From a checkpoint of a small mixture-of-experts model trained on Wikipedia: 210M parameters, 5295 steps.
Below are experts of layer 7 (counted from 0) of a mixture-of-experts language model. Rows are named router (the router's row for the expert), gate (a neuron's input weights, with its number), up (a neuron's input weights, with its number) and show model dimensions 512-639. Each number is 128 + 24 x the weight over its row's rms, rounded and kept within 0 to 255.
Before each expert's rows: "gets" lists some tokens that make up at least twice as much of what it gets as of all text. This comes from a sample of Wikipedia text that the model never trained on. Tokens count by the router's weight.

# expert 3
gets: " |", "\n", ";", ")", "---|---|---|---|", " is"
router [170 132  96 120  96 138  93 166 147 124 118 103 107 130 138 151 111 137 129 122 102 196  74 112 129 142  94 122 138 116 124 143 156 113 117 143 129 132 117 107 132 123 162 123 108 148 151  85 158 117 162 163 127 125 161 120 137 119 133 142 124 141 157  73 133 130 119 135 180 142 106 126  97 133 137 151 118 123 142 135 132 108  99 146 156 120 137 107 129  92  91 136 127 113 180 133 128  66 143 113 151  49 127  95 126  99 115 149 126 129 151 128 103 144 129 151 126 151 152 122 161 123 115 116 150 159 127 144]
gate3 [138 114 153 124 130 133 165 113 145 118 140 137 163 148 136 128 173 137 129 165  98  97 134 161 147 167 105  95  85 127 137  99 129 137 142 132 124 133 140 146 104  93  78 170 160 164  73 137 163 119 141 155 101 167 115 128 165  83  99 142 149 102 137 156 128  95 128 114 123 103 105 149 113 118 136 163 128  84 186 145 128  98 141 123 149  85 142 135 129 101 121 156 120 183 153 121 110 148 147 104 120 108  97 126 137 142 149  83 130  98 129 128 139 100 140 125 111 143 136 156 123 151 109 127 140 114 117 149]
up3 [113 115 148 130 126 149 144 112 180 115 100 140  82 177 102 128 155 152 132 103  96 139 127 117  96 120 171  83 119  95 123 144 158 146 131 110 131 138 146 110 117  92 125 145 127 129 108 105 125 190 114 125 122 170 103 149 123 112 114 135 186  89 144 123 140 119 105 107 130  86 108 114 140 108 147 131 150  89 147 139 116 131  63 145 101 104 150 188  69 106 144  95 132 138 158 164 104 148 158 109 146 153 155 108 160 117 141 140 156  96  78 117 131 113 152 141 120  98 104 162 133 113 200 162 111 131 153 108]
gate4 [130 106 137 127 128 138  91 150  63 110 144 144  98 124 110 148 137 113 123  76 114 134 111  95 149 141 142  91 151 106 125 155 120 162 102 138  83 128 154 155 137 131 134 119 124 124 102 151 141 136 147 117 121 106 112 145 142 127 163 117 145 121 118  94 128 106 138 124 120 139 101  98 149 151 125  97  87 128 137 121 119 173 157 141 123 104 143 130 148 137 144 134 125 135 102 122 170 128 133  94 130 144 108 146 100 123 111 121  65  76 118 127  85 113 105  89 144 111 106 111 125 109 172 131  97 167  93 121]
up4 [163  81 106 173 130  86 136 131 171 110 164 125 109 121 139 112 122  81  98 138 134  80 138 137 152 124 136 155 161 103 155  98 122  99 159 101 177 168 114 156  78  93 187 111 106 134 181 139 155 133 162 125 119 170 129 108  73 105 104 119  92 140  87 126 145  76 128 130 133 162 181 117 139  97 143 205 150  93 173 114 142 126 133 125 187 138 124 138 103 119 167 119  57 148 110 120 145 114  76 126 172 114 108 171 130 114 114  89 120 143 138  97 129 112 123 105 138 154 134 106 123 123 104 120 171 180 108 134]
gate5 [120  97 122  92 106 174 161 152 152 171  60 122  96 129  97 113 145 123 162 119  86 133 162  92 113 108 162 118 124  97 119 185 139 136 104 138 111 124 136 145 162 105  78 158  92 133 122 128 137 147 112 127 150 149 117 107 101 174 123 105 122 130 129 148 130 132 132 150 145 135 120 169 136  97 103 103 128  94 135 130 112 140 160 108 102 158 121 120 104 171 155 105 162 130 146 155  88 128 146 143  72 151 122 133 141 107  98  98 109 140 145 121 168 167 121 149  90 186 158 120 137 107  87 133 105 128 127 115]
up5 [164 123 174 117 127 157 125 100 126 138 178 153 169 106 135 120 103 144 127 136 120 152 119 151 142  87 144 109 138 143 147 106 105 145 137 110 151 136 165  79  76 200 101 137 137 126 147 117 131 153 107 101 113 139 102  87  78 110  88 111 162 142 127 122 111 144 115 101 115 166 140 138 181 121 128 101 108 111 143 113 182 114 119 146  98 133  82 148 121 139 110 143 124 140  73 143 120 144 111 118  85 147  80 125 119 137 112 154 109 117 117 106 159 128 139 119 126 124  98 124 128 130 118 160 122 128 109 140]
gate6 [126 101 120 143 139 158 130 143 123 153 136 121 149  73 100 111 183 132 117  79 131  99 157  89 190 172 133  91 125 105 128 153 137 105 111 132 143 147 158  84 134 110 145 112 191 111 133 151 152 141 155 111 142 100  93 151 124 149 182 114 138 114 127 135 108 109 118 161 171 145 131 121 110 151 109 171 146 135 131 132 105 148 164 113 115 124 169 116 161 140 118 141 141 123 151 136 106 161 171 120 119 127 129 128 131 148 188 119 124 117 133  85 151 150  99 165 123 124 137 156 135 170 163 169 100 140 114 119]
up6 [123 142 150 169 136 101 144 135 134 201 157 144 128 114 121 127 135 107 129 120  92 135  94 106 183  65  83 141 118 129  75 146  90  83 122 165 170 160 123  92 109 126 124  93 116 103 137 153 155 104 147 108 132 143 132 144 163 138 115 157 127  82 160 111 147 104  84 133 110 102 139 141 164 130  92 115 141 152 157 125 121 158 107 135 135 146 180  83 121 130 131 140 148 140 138 118 104 105 119 115 110 126 118 122 138 130  95 147 122 119 147 142 107 115 117 126  95 105 108 128 145 142 136 120 157 140 177 153]
gate7 [104 112 153 115 113  79 120 116 142 112 151 145 132 114 166 100 176 116 113  98  99 118 171 111 120 133 128 108 105 159 171 120 119 145 142 140 173 160 119 115 101 102 122 173 161 141 126 120  99 139 106 145 107 143  99 112 137 153 154 140 111 102 175 175  96  64 111 109 157 114 161 127 143 156 174  74 150 123 103 117 113 126 128 147  69 131 113 145 133  86 127 176 163 121 134 176 107 176 133 170 165 185 145 139 122 138 132  81 147 104 136 143 123 139 133 124 163 132 153 100 106 123 147 126 149 109  95 142]
up7 [147  95 138  96 130 137 134  99 124 143 153 137 149  97 112 130 115 135 104 131 118 164 132 109 121 161 115 122 139 112  70 146 138 169 122 143 118 109 124 112 134 107 151 172 151 159 172  95 103 148 123 138 133 130  93 120 120 143 132 118 107 137 109 117 163  90 157 127 110  86 182 145 106 110 180  90 125  98 127 171 154 155 131 149 124 123  72 184 122 130 131  87 130 129 160 115 141 106 160 126 157 117 130 142 135 137 125 123 118 148  98 156 111  72 146 140 157 134 113 113 127 124  95 130 150 121 103 131]
gate8 [156 120 100 142 159  87 126 126  84  82 195 123 119 105 128 154 116 105 150 154 143 131 114 151 140 104  74 144 168 117 128 154 136  84 160 176 122  87 124 135 134 161 162 135 105 169 147 155 151 106 132 145 144 146 142  93 164 123 142 128 121 138 141 152 143 140 151 100 126 128  88 111 136 138 139 148 169 120 137  98 130 124 130 146 183 104 114 107 133  84 111 139 130 138 153 117 140  99 131 169 143 131 122 178 101 119 148 127 143 101 177 124 129 127  92 144 169 126 114 128 129 150  66 139 154 161 105 130]
up8 [138 114 110 137 160  99 120 106 106 130 107 145 118  94 100 149 148 142 112  84  73 102 125 125 158 116 176 116 146 145 132 155 148 112 136  90 119 163 149 101  99 131 128 147 127 122 151 150 110  99 154 156 156  77 165 129 101 201 118 132 142 122 113 129 160 143  96 166 128 136 188  81 122 140 139 129 143 108 141 114 163 174 162 148 101 126 149 125 127 156 121 109 149 110 139 133 132 104 150 155  86 117  77 164 134  91 100 160 119 123 114 145 159 150 127 161  75  95  90 153 129 124 167 118 124 103 117  96]
gate9 [ 75 155 127 140 137 131 154 136 125 170 104  93 121 157  79 146 132 123 125  94  59 112 127 105 110 152 143 160 129 165 111 136  79 153 121 115 141 133 138 133 140 133 162  82 122 114 156 137 128 116 115 114 137  94 130 136 100 106 177 132 149 128 177 125 118 149 117  86 137 149 136 124 170  86 131 187 117 140 122  64 140 136 116 120 142 108 149  78  83 117  65 116  89 144 138 131 110 168 135 158 125 130 147 157 118 158 114 124 144 132 141 128 120 127 111 133 162  95 142 152 130 158 105 142 112 124 129 135]
up9 [135  98 109 149 119 111 103 104 130 115 132 160 166 186 129 104 120 144 123 129 155  83 141  97 121 139 137 131 175 164 139 118 163 131 138 121 138  81 141 122 121 136 136 143 136 154 131 165 172 149 163 165 119 104 165 138 148 147 159 106 109 137 106 188 123 183 127 176 116 102 120 160 106 146  84 100 172 118 166 118 130 128 178 119 128 148 118 125 158 132 125 117 113 114 157 123 137 130 103 160 141 117 108 157 176 134 167  78 138 144  81 134 143 127 143 140 151 121 148 113  86 131 162 170  70 144 146 113]
gate10 [123 139 106 102 119 116 122 109 103 122 110 101 127 118 146 131  87 149 101 153 105 132 104 131 125 134 110 136 123 135 130 113 125 108 144 100 134 116 140 116 154 108 142 132  67 124 129 139 116 162 127 127 118 152 149 154 113 167 134 158 141 147 134 104 118 126  54  78 125 146 144 140 129 129 117 116  98 133 165  39 131 123 154 132 141 148 159 124 145 134 135 105 104 134 121  78 141 116 150 132 174 146 118 117 134 144 124 119 116 103 147 143 106 138  63 130 135 121 119 149 151 152  91 154 136 107 115 149]
up10 [137 140 130 121 169 104 117 126 104 114  80 115 185 118 132 108 114 116 139 132 123 135 166 126 114 100 105 134 118 170 129 121  89 126 179 149 146 144 119  92 122 156 114 112 144 120 116 169  88 108 141 105 179  92 119 159  98 146 146 131 103 138 138 151 136 159 179  99 117 158 153 100 142  90 122 124  70 171  65 126 152 132 110 126  89 104 126 109 122 147 127 147 119 134 143 130  87 164 136 116 108 142 151 115 121 118 120 106 131  97 123 141 137 131 119 104 143 104 183 132  93 120 153 120 128  95  90 127]

# expert 23
gets: " |", "\n", "-", "|", ";", "=="
router [134 154 115  73 175 111  90  86 118 131 119 125 136 117 140 154 103 150 168 165 128 123 133 155  84 102 132 134 144 101 127 151 142 139 142 141 142  74  82 142 124 128 126 125 136 118 126  69 117  73 119  91 119 150  91 112 135  93 124 118 168 103 137 130 126 165 132 154 151 147  78 119 109 115 150 119 153 112  99  97 146 137  78 170 165 133 110 122 135  95 112 118 157 117 141 108 149 144 161 123 130  98 133 144 111  93 128 104 160 170 102 123 119 138 109 107 169 134 130 115 103 112 155  82 119 145 104 110]
gate2 [123  85  95 128 176 147  90 126 105 163  99 144 132 143 117 122 145 128 136 119 113 109 168 124 156 100 140 137 127 131 118 125 143 151 127 188 118 111 105 119 125 123 133 131 150 146  99 150 132 126 180  96  91  91  93 133 172 103 139  76  88 120 148 118 117  95 138 146 102 104 172 103 145 128 130 120 149 119 142 158 108 129 143 136 143 113  99 113 151 156 164 158 142 143 175 112 103 121 152 124 105 107 192 161 179 145 123 131 125 152 126  76 117 137 115 192  98 124 144 103 112 134 140  85 128 112 123 121]
up2 [ 96 203 148 151 125 149 137 139 166 161 137 100 108 142 148 126 122 136 101 148 161 131 139 121 126 126 111 124 104 140 114 121 127 138 118 127  94 104 126 161 151 115 135 138  88 156 136 157 109 118 174 123 126 150 136 129 139 135 143 155 136  99  94 139 125  90 129 149 119  99  89 148 185 127 135 153 100 153 145 119 115 138 160  87  79 137 119 119 103 153 143 135 170 138  82 160 136  95 137 142 125 131 113 124 107 114 115  90 122 144 101 156 103 108 152 139 123 139 155 117 105 136  84 163 162 148 109 120]
gate3 [118 149 106 123 161 224 151 114 118 118 130  94 153 154 131 145 142 150 138 129 101 111 138 111  84 155 132 114 120 116 117 141 123 165 143 147 130 101 180 132  84 125  94 160 166 140 121 124 138 175 122 122  77 139 130 107 141 112 113 133 174  90 146 108 102 134  98 106 142 123 157 115 102 133 154  91 123 127 138 118 117 117 136 174 134 120 154 106 186 131 116 137 130 167 129 152  69 170 119 138 101 145 149 117 167 116 137  83 158 109 127 101 132 118 134 159 143 121 147 157 118 148 146  98 118 100  92 133]
up3 [123 145 120 116 164 138 126  92 102  93 136 106 100 165 112 160 134 127 172 116 119 160 126 133  82 115 131 124 129 117 133 108 103 108  92 124 104  88 163 110 140 163 112 179 112 134 134 106 138 162 140 120 158 127 136 104  87 110  91 165 126 149 107 145 112 101 164 116 138  97 117  94 147  96 149 128  85 110 119 109 133 101 126 156 173 121 109 115 200 137 142  95  91 167 130 135  99 144 109 149 100 126  98 108 147 130 144  86 138 121  91 135 127  67 128  96 120 102 142  92 156 133 165  67 130 124 120 103]
gate4 [153 113 138 133 136  68 100  86 154 146 144 137 127 172 135 145 139 133 142 128 152 132 125 163 126 125  85 117 137 117 144 109 178 137 123 137 107 104 143 160 119  99 126  92 135 119 143 110 153 127  98 118 141  96 122  87 103 113 113 142 144 147 112 154  95 137 108 128 113 155 119 125 146 131 136 111 109 128 136 132 166 124 104 148 119 116 103 117 122  94 103 128 109 152 173 130 149 160 153 158 105 130 142 118  80  86 127 142 123 147 118 111 136 111 161 118 136  91 124 156  83 146 164 118 123 105 114 179]
up4 [152 102 133 102 143  69 102 104 162 118 119 110 123 145  99 137 107 122 150 117 162 122 102 140 114  89  88 109 133 131 123  59 157 116  99  87 102 131 133 124 134 109 126  63  81 135 129 131 124 117 135 111 152 141 124 109 102 120 128 148 154 150 135 127  97 113 122  96  94 159  94 116 124 120 159 112 144 141 128 106 161 135  90 158 145 135  97 126 127 104  91 142 106 115 138  83 186 150 157 154 128 117 157 107 112 115 148 168 124 148 119 123 110 189 169 116 115 119 106 137 124 149 157 110  73 115 130 166]
gate5 [110 122 141 131 141 139 158 120 136 115  91 119 155 137 135 118 148 138  79 129 124 128 123  94 153 160 161 142 147 120 126 150 122 160 177 157 137  98 145 107 121 142 155  83 130 127 128 134 107 124 117 150  95 190 166 131 152 111 115 165 163 119 119 136 132 152 105 142 153 133 147 120 116 144 161 144 123 101 161  88 107 143 139 151 150 144 104  94 132 105 115 159 110 130 172 127 144 122 162 100 155 126 134  92 114 124  84 153 146 162 137 160 167 144 104 128 152 140  93 119 122 104  94 152 162  86 128 124]
up5 [144 125 125 144 145 166 168 134 152 109 132 141 155 124 134 101 126 124  98  94 140 137 119  89 127 147 173 185 114 150 119 118 147 114 161 143 129 130 147  97 124 108  88  95  98  90 139 119 133 124  96 172 119 186 152 100 149 121 110 126 161 107 166 118 148 151  93 121 153 121 136 107 122 131 129 117 127 122 146 109 127  88 111 136 144 144 106  99 153  92 105 116 153 128 135 110 141 140 138 141 157 119 139 108 115 121  90 148 112 175 138 126 108 135 111 156 118 117 138 126 143 123 113 155 170  79 122 127]
gate6 [152 136 160 104 109 102 149 135  96 130 131 106 127 135 139 109 139 130 116 142  99 111 119 126 121 137 134 166 101 159 143 120 137  99  87 128 121 103 134 146 112 145  94  94 144 115 137 109 136 120 122 142 128 107 131 145 126 119  70 111 177 131 189  93 136 124  92 131 153 156 109 137  85 101 141  95 139 151 113 151 151 119 132 152 133 102 104  92  94  94 130 108 132 140  58 149 120 130 121 134 127 166 116 146 135  69 131  85 132 157 100 139 124 132 141 141 158 113 159 110 127 142 133 145 128 180 120 132]
up6 [130 148 123 112 197 131 112 115  97 101 143 103  95 162 124 120 141 135 129 116 133 107 120  95 120  96 118 103 123 134 137 116 118 117 191 129 136 106 116 128 132 143 186 113 142 117 138  84 123 111 138 112  76 153 121 124 123 115 108 121 109 147  78 166 133 121  86 169 147 156 159 143 123 143 119  98 107 145 141 105  96 106 117 148 146 148 122 117 160 126 118 153 138 142 144 164 109  97 120 153 131 146 115  92 159 174 165 134 162 145 116 130 172 141 133 172 128 132 117 130 154 129 125 120  98  93 171 137]
gate7 [140 144 139 127 138 195 125 146 120 110 140 164 134 137 117 133  92  57 117 140 130 101  98 102 120 112 107 149 125 132 149 109 135 105 161 152 134 130 121 105 101 124 132 134 142 145 140  95  87  84 113 126  83 166 146 137 168  96 139 130 145 160  79  91 141 162  97 133 148 144 113 152 176 149 134 135  98 140 144  89 108 110 113 151  87 149 122 114 127  99 104 149 108 112 151 134 133 145 125  69  95 130 112 118 125 133 107  81 142 146 138 145 148 124 113 154 105 118 134 130  96 129 137 129 158 132 158 149]
up7 [137 133 102 129 137 108 114 105 147 105 125 135  86 118 135 125 121 187 134 143 137 129 155 132 145  91 110 150  95 128 137 185 165 133 131 120 121 109 111 155 136 160 105 143 121 131 130 144 156 139 141 146 155 138 111 124 150 153 134 151  96 108 181 148 112  93 115 112 114  98 107 143 102 126 106 162 165 144  89 142 179 142 112  83 128 119 130 107 129 115 129 118 136 107 117 142 100 126 132 182 137 113  96 100 169 152 157 144 135 147 131 102  91 105 170 112 136 122 146 130 135 102  87 146 127 134 112 113]
gate8 [115 146 118 118 156 112 111 144  88 119 124  77 165 124 125 141 136 154 163 108 133 114  70 140 127  75 147 123 175 112 118 119 121 148 120 106 125 161 121 141 148 159 128 107 111 133  83 119 147 115 151 112 132 105 153 126 119 104 139 162 140 146 114 135  98 143 140 173 133 142 113  74 111 108 111 146  99 115 109 123  97 118  79 176 134 139 155  98 139 143 122 136 123 109 140 114 138 140 143 157 168 136 114 133  86 136 130 163 105 149 118 129 124 132 102 152 135 158 133 102 147  91 169 157  71 174 159 126]
up8 [161 133 144 122 128 151 127 132 116 105 114 126 121 130 109 175 119 151 146 159 138 147 117 154 137 151 108 107 177 117 144 110 134 129 128 138  98 118 146 103 140 134 137 110 103 152 125 139 109 171 150 111 134 108 143 163  94 132 121 125 128 120 180 130 114 157 171 139 144 127 105 103 111 133 108 181  86  63 112 101  86 122 110 171 132 114 110 118 171 112 156 110 117 113 125 116 147 101  97  88 127  91  87 103 144 153 131 158 157 138 145 150  88  97 135 110 117 114 109  98 167 127 135 143 187 141 134 120]
gate9 [154 129 152 150  59 143 123 152 138 175 107  70 156 115 150 149  73 106 116 145 134 138 126  91 145  94 141 148  95 176 112 129 148 190 115 166 121 131 134 105 129 145 145 138 131 142 130 117 112 134 150  91 129 100  77 109 111  88  68 153 139 132 107 121  96 150 165 137  85 155 136 168 132 105 117 114 187 159 166 148 135 134 140 102 110 102 131 129  99 111 102 103 124 107 127 128 109  83 115 123 102 105 123 145 124 140 103 161 153 158 104 138 122 126 138  98 155 112 123 136 139  89 119 118 132 117 187 146]
up9 [166 148 166 119  49 133 109 115 129 146 109  51 168 144 109 151  84 135  99 142 126 116 132 103  95 121 119 158  98 125 159 132 140 165  69 143 132 117 124 131 120 133 117 154 125 154 119  85 117 130 125 124 149 119  88 103 156 111  87 150 134 117 141 170 112 154 136 127 123 162 135 168 170 102 103  91 133 150 140 137 127 122 136 139 102 103 136 165 124 122 137 118 126 133 119 106 123 107 129  95  85  73 112 155  95 145 124 125 131 139 108  85  84 100 133  89 118 126 134 136 117  87 127 130 184 154 133 124]

# expert 34
gets: " a", " an", " A", "-", ":", "A"
router [150 100 149 137 129 130 138 166 130 152 130  91 173 105 102 144 124  69 177 106 118 147  89 138  85 139 120 108 139 136  99 134 160 129 119 108 127 168  79  69 100 145 153 106 149 124 145 133 136 109 155  96 131 104 120  91 152 140 102  95 110 106 128 180 158 135 122 125 106 128 116 137  98 145 105 140  70 156 106 123 126 123 140 143 135 132 158 145 122  85 126 124 131  71 119 145 122 120 152 174 124 133  99  77 120  96 110 139 156 108 165 176 132 121  97 136 110 152 104 106 106 107 137 135  83 121 132  88]
gate2 [110 109 117 128 134 120 128 105 110 110 111 166 109 118 128  86 149  77 138 124 139  90 170 142 133  86 147 129 143 129 102  87 120 122 138  88 118 174 105 135 124 150 109 125 166 129 123 154 124 123 123 142 134 150 120 143 129 112 145  83 142 126 152 142 142 110 139 104 136 112 119 147 101 113 160 106 146 129 128  99 125 124 132 141 134 109 132 160 142 130 136 125 130 157 108 130 108 136 128 152 134 140 130 110 137 138 164 135 116 121 126 115 128 144 115 128 126 120 156 163 166 150 150 150 122 111 125 144]
up2 [120 153 122 141  93 130 107 129 103 118 124 153 126 122 152  95 146 126 108 108 148 107 147 148 155  93 147 117 147 173 135  82 134 123 136 144 128 135 117 136 104 139 151 112 139 130 128 125 117 135 141 122 107 159 132 146 146  93 159  82 179 124 171 125 159 101  97 120 113 114 112 178  79  88 169  88 138 105 118 118 138 107 141 127 110 146 131 133 143 124 134 139 131 140  95 120 141 126 161 102 152 139 138 102 113 141 170 124 107 134 130 103 110 165  89 148 108 140 138 143 137 160 133 134 129 120 108 172]
gate3 [132 185 128 148 151 114 122 113 133 119 122 106 134  89 105 117 139 186 134 151 102 120  81 118 118 124 146 102 123 113 129 138 139 167 119 149 157 161 127 126 134 161  92 115 125 131 126 151 142 156  99  91 123 104 137  94 133 138 163 104 109 104 126 127 130 130 157 123 123 141 147 134 209 125 114 148 126 135  88 145 113 178 104 102  96 154  89 119 153 176 127 152 178  97  98 108 143 101 167 129 105 136 136 161 113 135 103 124 126 110  88 157 168 140 139 162 153 113 121 130  99 142 104 131 114  64 141 113]
up3 [137 187 153 116 134 132 166  83 145 127 121 117 142 126  62 109 103 154 132 154  97 164 152  92 177 126 127 126  90  82 120 174 146 166 155 131 120 148  91 103  99 154 108 127 125 121 142 148 149 148  86  83 147 107 135 112 166 139 147 120 123 123 135 148 120 126 163 141 145 102 125 163 146 152  85 173  84  98  85 126 116 180 128  86 108 118 130 114 124 164 136 137 124 111 102 144 118 121 166 147 128 143 123 129 128 135  90 107 127  78 162 148 160 181 165 136 133 144 136 127 105 182  71 132  88  94 126  61]
gate4 [121 125 130 112 133 131 120 115 145 137 160 141  96 137 141 137 111 127 120 146 149 131  95 122 146 147 122 104 115 148 151 145 144 130 167 143 172 154 114 127  95  91 125 144 148 107 142 131 125 101 145 133 126 173 127 131 127 143 112  81 171 118 151 128 141 128  89 105 117 109 103 152 115 166  82 122 104 134 151 175 176  99 109 130 110 164 123 122 100 141 162 115 115 175 119 132 173  95 136 111 138  97 116 139 127 125 114 132 128  70 196  94 169 104 129 143 124 142 133 127 176 130 135 144 139 128 140 163]
up4 [190 133 110 141 148 139 115 101 108 151 125  97 141 136  83 142 142 125 125  90 131 134 117  94 125 149 125 138 129 146 176 153 135  90 136 118 121 182 136 115  98  96 151 124 129  72 120 137 147 127 104 130  96 124 120 172 124 162 129 124 141 115 143 111 146 130 116 104 160  99 128 139 152 108 117 130 101 156 154 158 157 108 144 137 174 129 133 150 157 116 143 162 103 160 116 126 170 135 133 153 138 112 127 144 105 121 115 155 141 110 118 145 148 111 112 139 133 131 122 140 114 137 140 151 123 170 135 146]
gate5 [119 131 114 136  94 124 164 107 130 126 130  67 143 115 119 128 119 128 144 119 147 149 137 146 173 144 192 106 123 154 176 133 199 132 115 127 125 139 172  95 135 129 153 135 123 141 163 111 144 108 131  86 159 144 133 127 156 105 164 122 114 140 121 113  92 100 144 148 149 157 116 159 102 145  82 136 127 137 171 110 105 108 119 117 112 131 141 126 130 141  94  75 153 125 100 146 142 128 151 128  88 105 121  90 129  97 112 143 145 141 127 158 134 154 119 148 145 125 143 144 109 123 106 135 107 128 120  98]
up5 [138 145 120 158 116 168 152 140 155 120 127 165  90 124 134 108 130 143 120 121 129 136 149 150  90 130 102 162 119 137 125 123 104 128 156 139 135 129 105 106 113 129  97 113 138 138  88 119 131 122 112 211 117 161  77 153 127 156 152 164  99 128 136 131 151 122 163 127 119  54 172 102 159 106 121 132 156  93  90 153 146 131 121 136 115 144  86 119 126 117 128 129 134 130 173 127 115  94 105 104 135 121 146 146 114 118 148 111 133 110  99 120 106 105 158 149 124 112 132 158 153 127 154 104 160 120 160 121]
gate6 [144 129 132 153 139 103 129 139 134  81 189 180 138 144 129 105 111 150 133 100 171 155 112 106 122  94 137  91 109 101 113 135 154 136 163 141 153 117 102 130  94  77 110 120 138 139 153 121 125  96 105 140 167 140 155 136 141 110 152  88 141 124  96 149 166  98  85 158 141 116  98 125 204 116 107 110 137 122 150 102  84  90  92 109 105 146 145 121 161 115  92 120 122 105 139 161 111 140 119 145  88 112 102  99 120 132 116 120 148 128 118 107 145 123 152 150 132  94 100 147 129 101  85  83 119 125 125 130]
up6 [130 103 102 121 109 142 146 154 132 159 127  86 152 146 128 166 136 118 107 176 129 159 115 161 135 158 135 111  87 145 138 140  87 130 108 167 107  98 134 126 148 164 141 148 122 139  93 132 176 137 133 109 140 142 143  74 111  77  85 132 144 155 141  90  99 132 121 127 158 129 171 125  77 143 129 143 154  96 157 121 117 148 173 139 132 133 115 109 131 127 152 112 166 158 101  88 165 132 109 117 132 136 152 130 135 120  77 154 106 105 147 155  81 160 133 160 150 142 141  85 112 135 159 130 118  93 163 123]
gate7 [142  98 120 128 130 123 110 131 138 197 154  84 143  88 129 131 123 128 107 131 102 138 132 146 132 136 154  91 119 126 154 167  88 121 146 185 113 119 144 110 122 104  81 144 152 102  87 112 126 109 131 141 116 100  69  87 135 119  85 139 159 159 137 124  88 120  97 110  97 112 167 128 166 148  81  86 100 154 106 112 118 178 119 138 100 106 129 114 103 136 133  83 137 150 111 129 131 142 139 108 111 118 142 148 150 130 148 163 133  70 168 155 134 138 150 133 104 145 142 129 146  80 135 137 152 126 145 160]
up7 [ 98  98 109 138 113 103 111 123 161  72 160  90 122 122 113 163 132 152 162 109 140 117 133 148 107 119 138 156  77 133 160 169 168 149 139 124 113 110 105 134 132 168 101 155 132 126 118 103 125 100 149  92 104 141 153 115 155  84 148 129 129 126 110 143 198  98 137 105 191  92 122 172 134  98 130 168  82 120 177 137 114  87 116  90 128 148 113 134 128 154 156 132 155 132 136 111 162 107 136 110  84 115 161  93 125 126 139  53 121 147 115 132 100 149 122 126 124 133 117 143  91 177  82 136 152  94 136 139]
gate8 [111 134 156 116 174 152 109 112 122 114 144 157 160 127 136 131 158 109 135 115 125 127 130 116  62 121 130  84  97 178 123 140  59 149 139 163 138 133 128 109 137 115  77 177 116 147 140 105 124 151 108 110 107 125 185  97 155 133 145 138 144  97 132 152 130  77 111 122 155 120 152 100 160  99 127 122 118  97 136  84 129  86 106 170 139 137 118 133 148 117  95 140  93 102 101 158 127 129 158 146 137 159 135 139 130 121  78 112 153 110 118 134 161 135  63  88  77 113 117 132 137 120 131  89  79 107 122 140]
up8 [123 162  61 125  70 123 135 118 125 128 100 106  97 113 114  99 118 191 100 125 142 182 151 115 150 126 123 145 123 114 159 114 169  79 148 131 139 137 126 101 153 143 102 100 135 122 109 126 133 107  89 117 114 129  88 113  82 143 129 125 104 130 138 121 120 161 144 144 141 140  93 124 140 115 129 125 133 128  91 110 142 168 148  72 132 119 150 117 109 130 122 119 174 129 173 114 101 135 107 109  92  81 115 147 141 139 141  80 114 173 104 123 135 146 150 193 147 158 153 119 133 132 102 141 151 145 128 125]
gate9 [152  97 141 140  94 114 123  86 155 111 155 150 115 106 128 139 120 105 136 137 148 145 148 130 144  88 138  81 130 148 155 145 113 108 121 162 170 151 151 131  93 141 137 108  71 114 128 102 140 151 149 140  86 145 118 123 141 108 141  73 129 113  99 112 109 107  90 121  88 103 156 102 144 113  84 126 106 178 151 126  89 164 116 125 137 186 174 116 153 131 110 156 139  97 151 137 138 140 137 139 124 137 161 119 160 170 124 169 172 199 107 176 165 172 134 146 168 148 121 108  88 176 130 136 114 103 112  90]
up9 [115 134 109 119 107 142 167 111 134 110 145 137 102  99  88 143 159 140 158  85 140 146 139 132 156 134 137 118 157 131 133 143 143 116 105 141 136 143 158 106 124 112 109 121 124  88 128 143 167  83 138 132  92 111  95 120 167 175 121 100 131 132  92 142 109  95 100 139  97 108 139  93 131 115 133 118 147 143 120 140 131 149 124  96  98 137 148 144  81 137 149 136 141 151 118 154  92 168 166 108  98 127 175 109 175 158 151 148 164 121  98 193 164 111 154 106 127  95 130  92  74 109 126 128  93 157  70 129]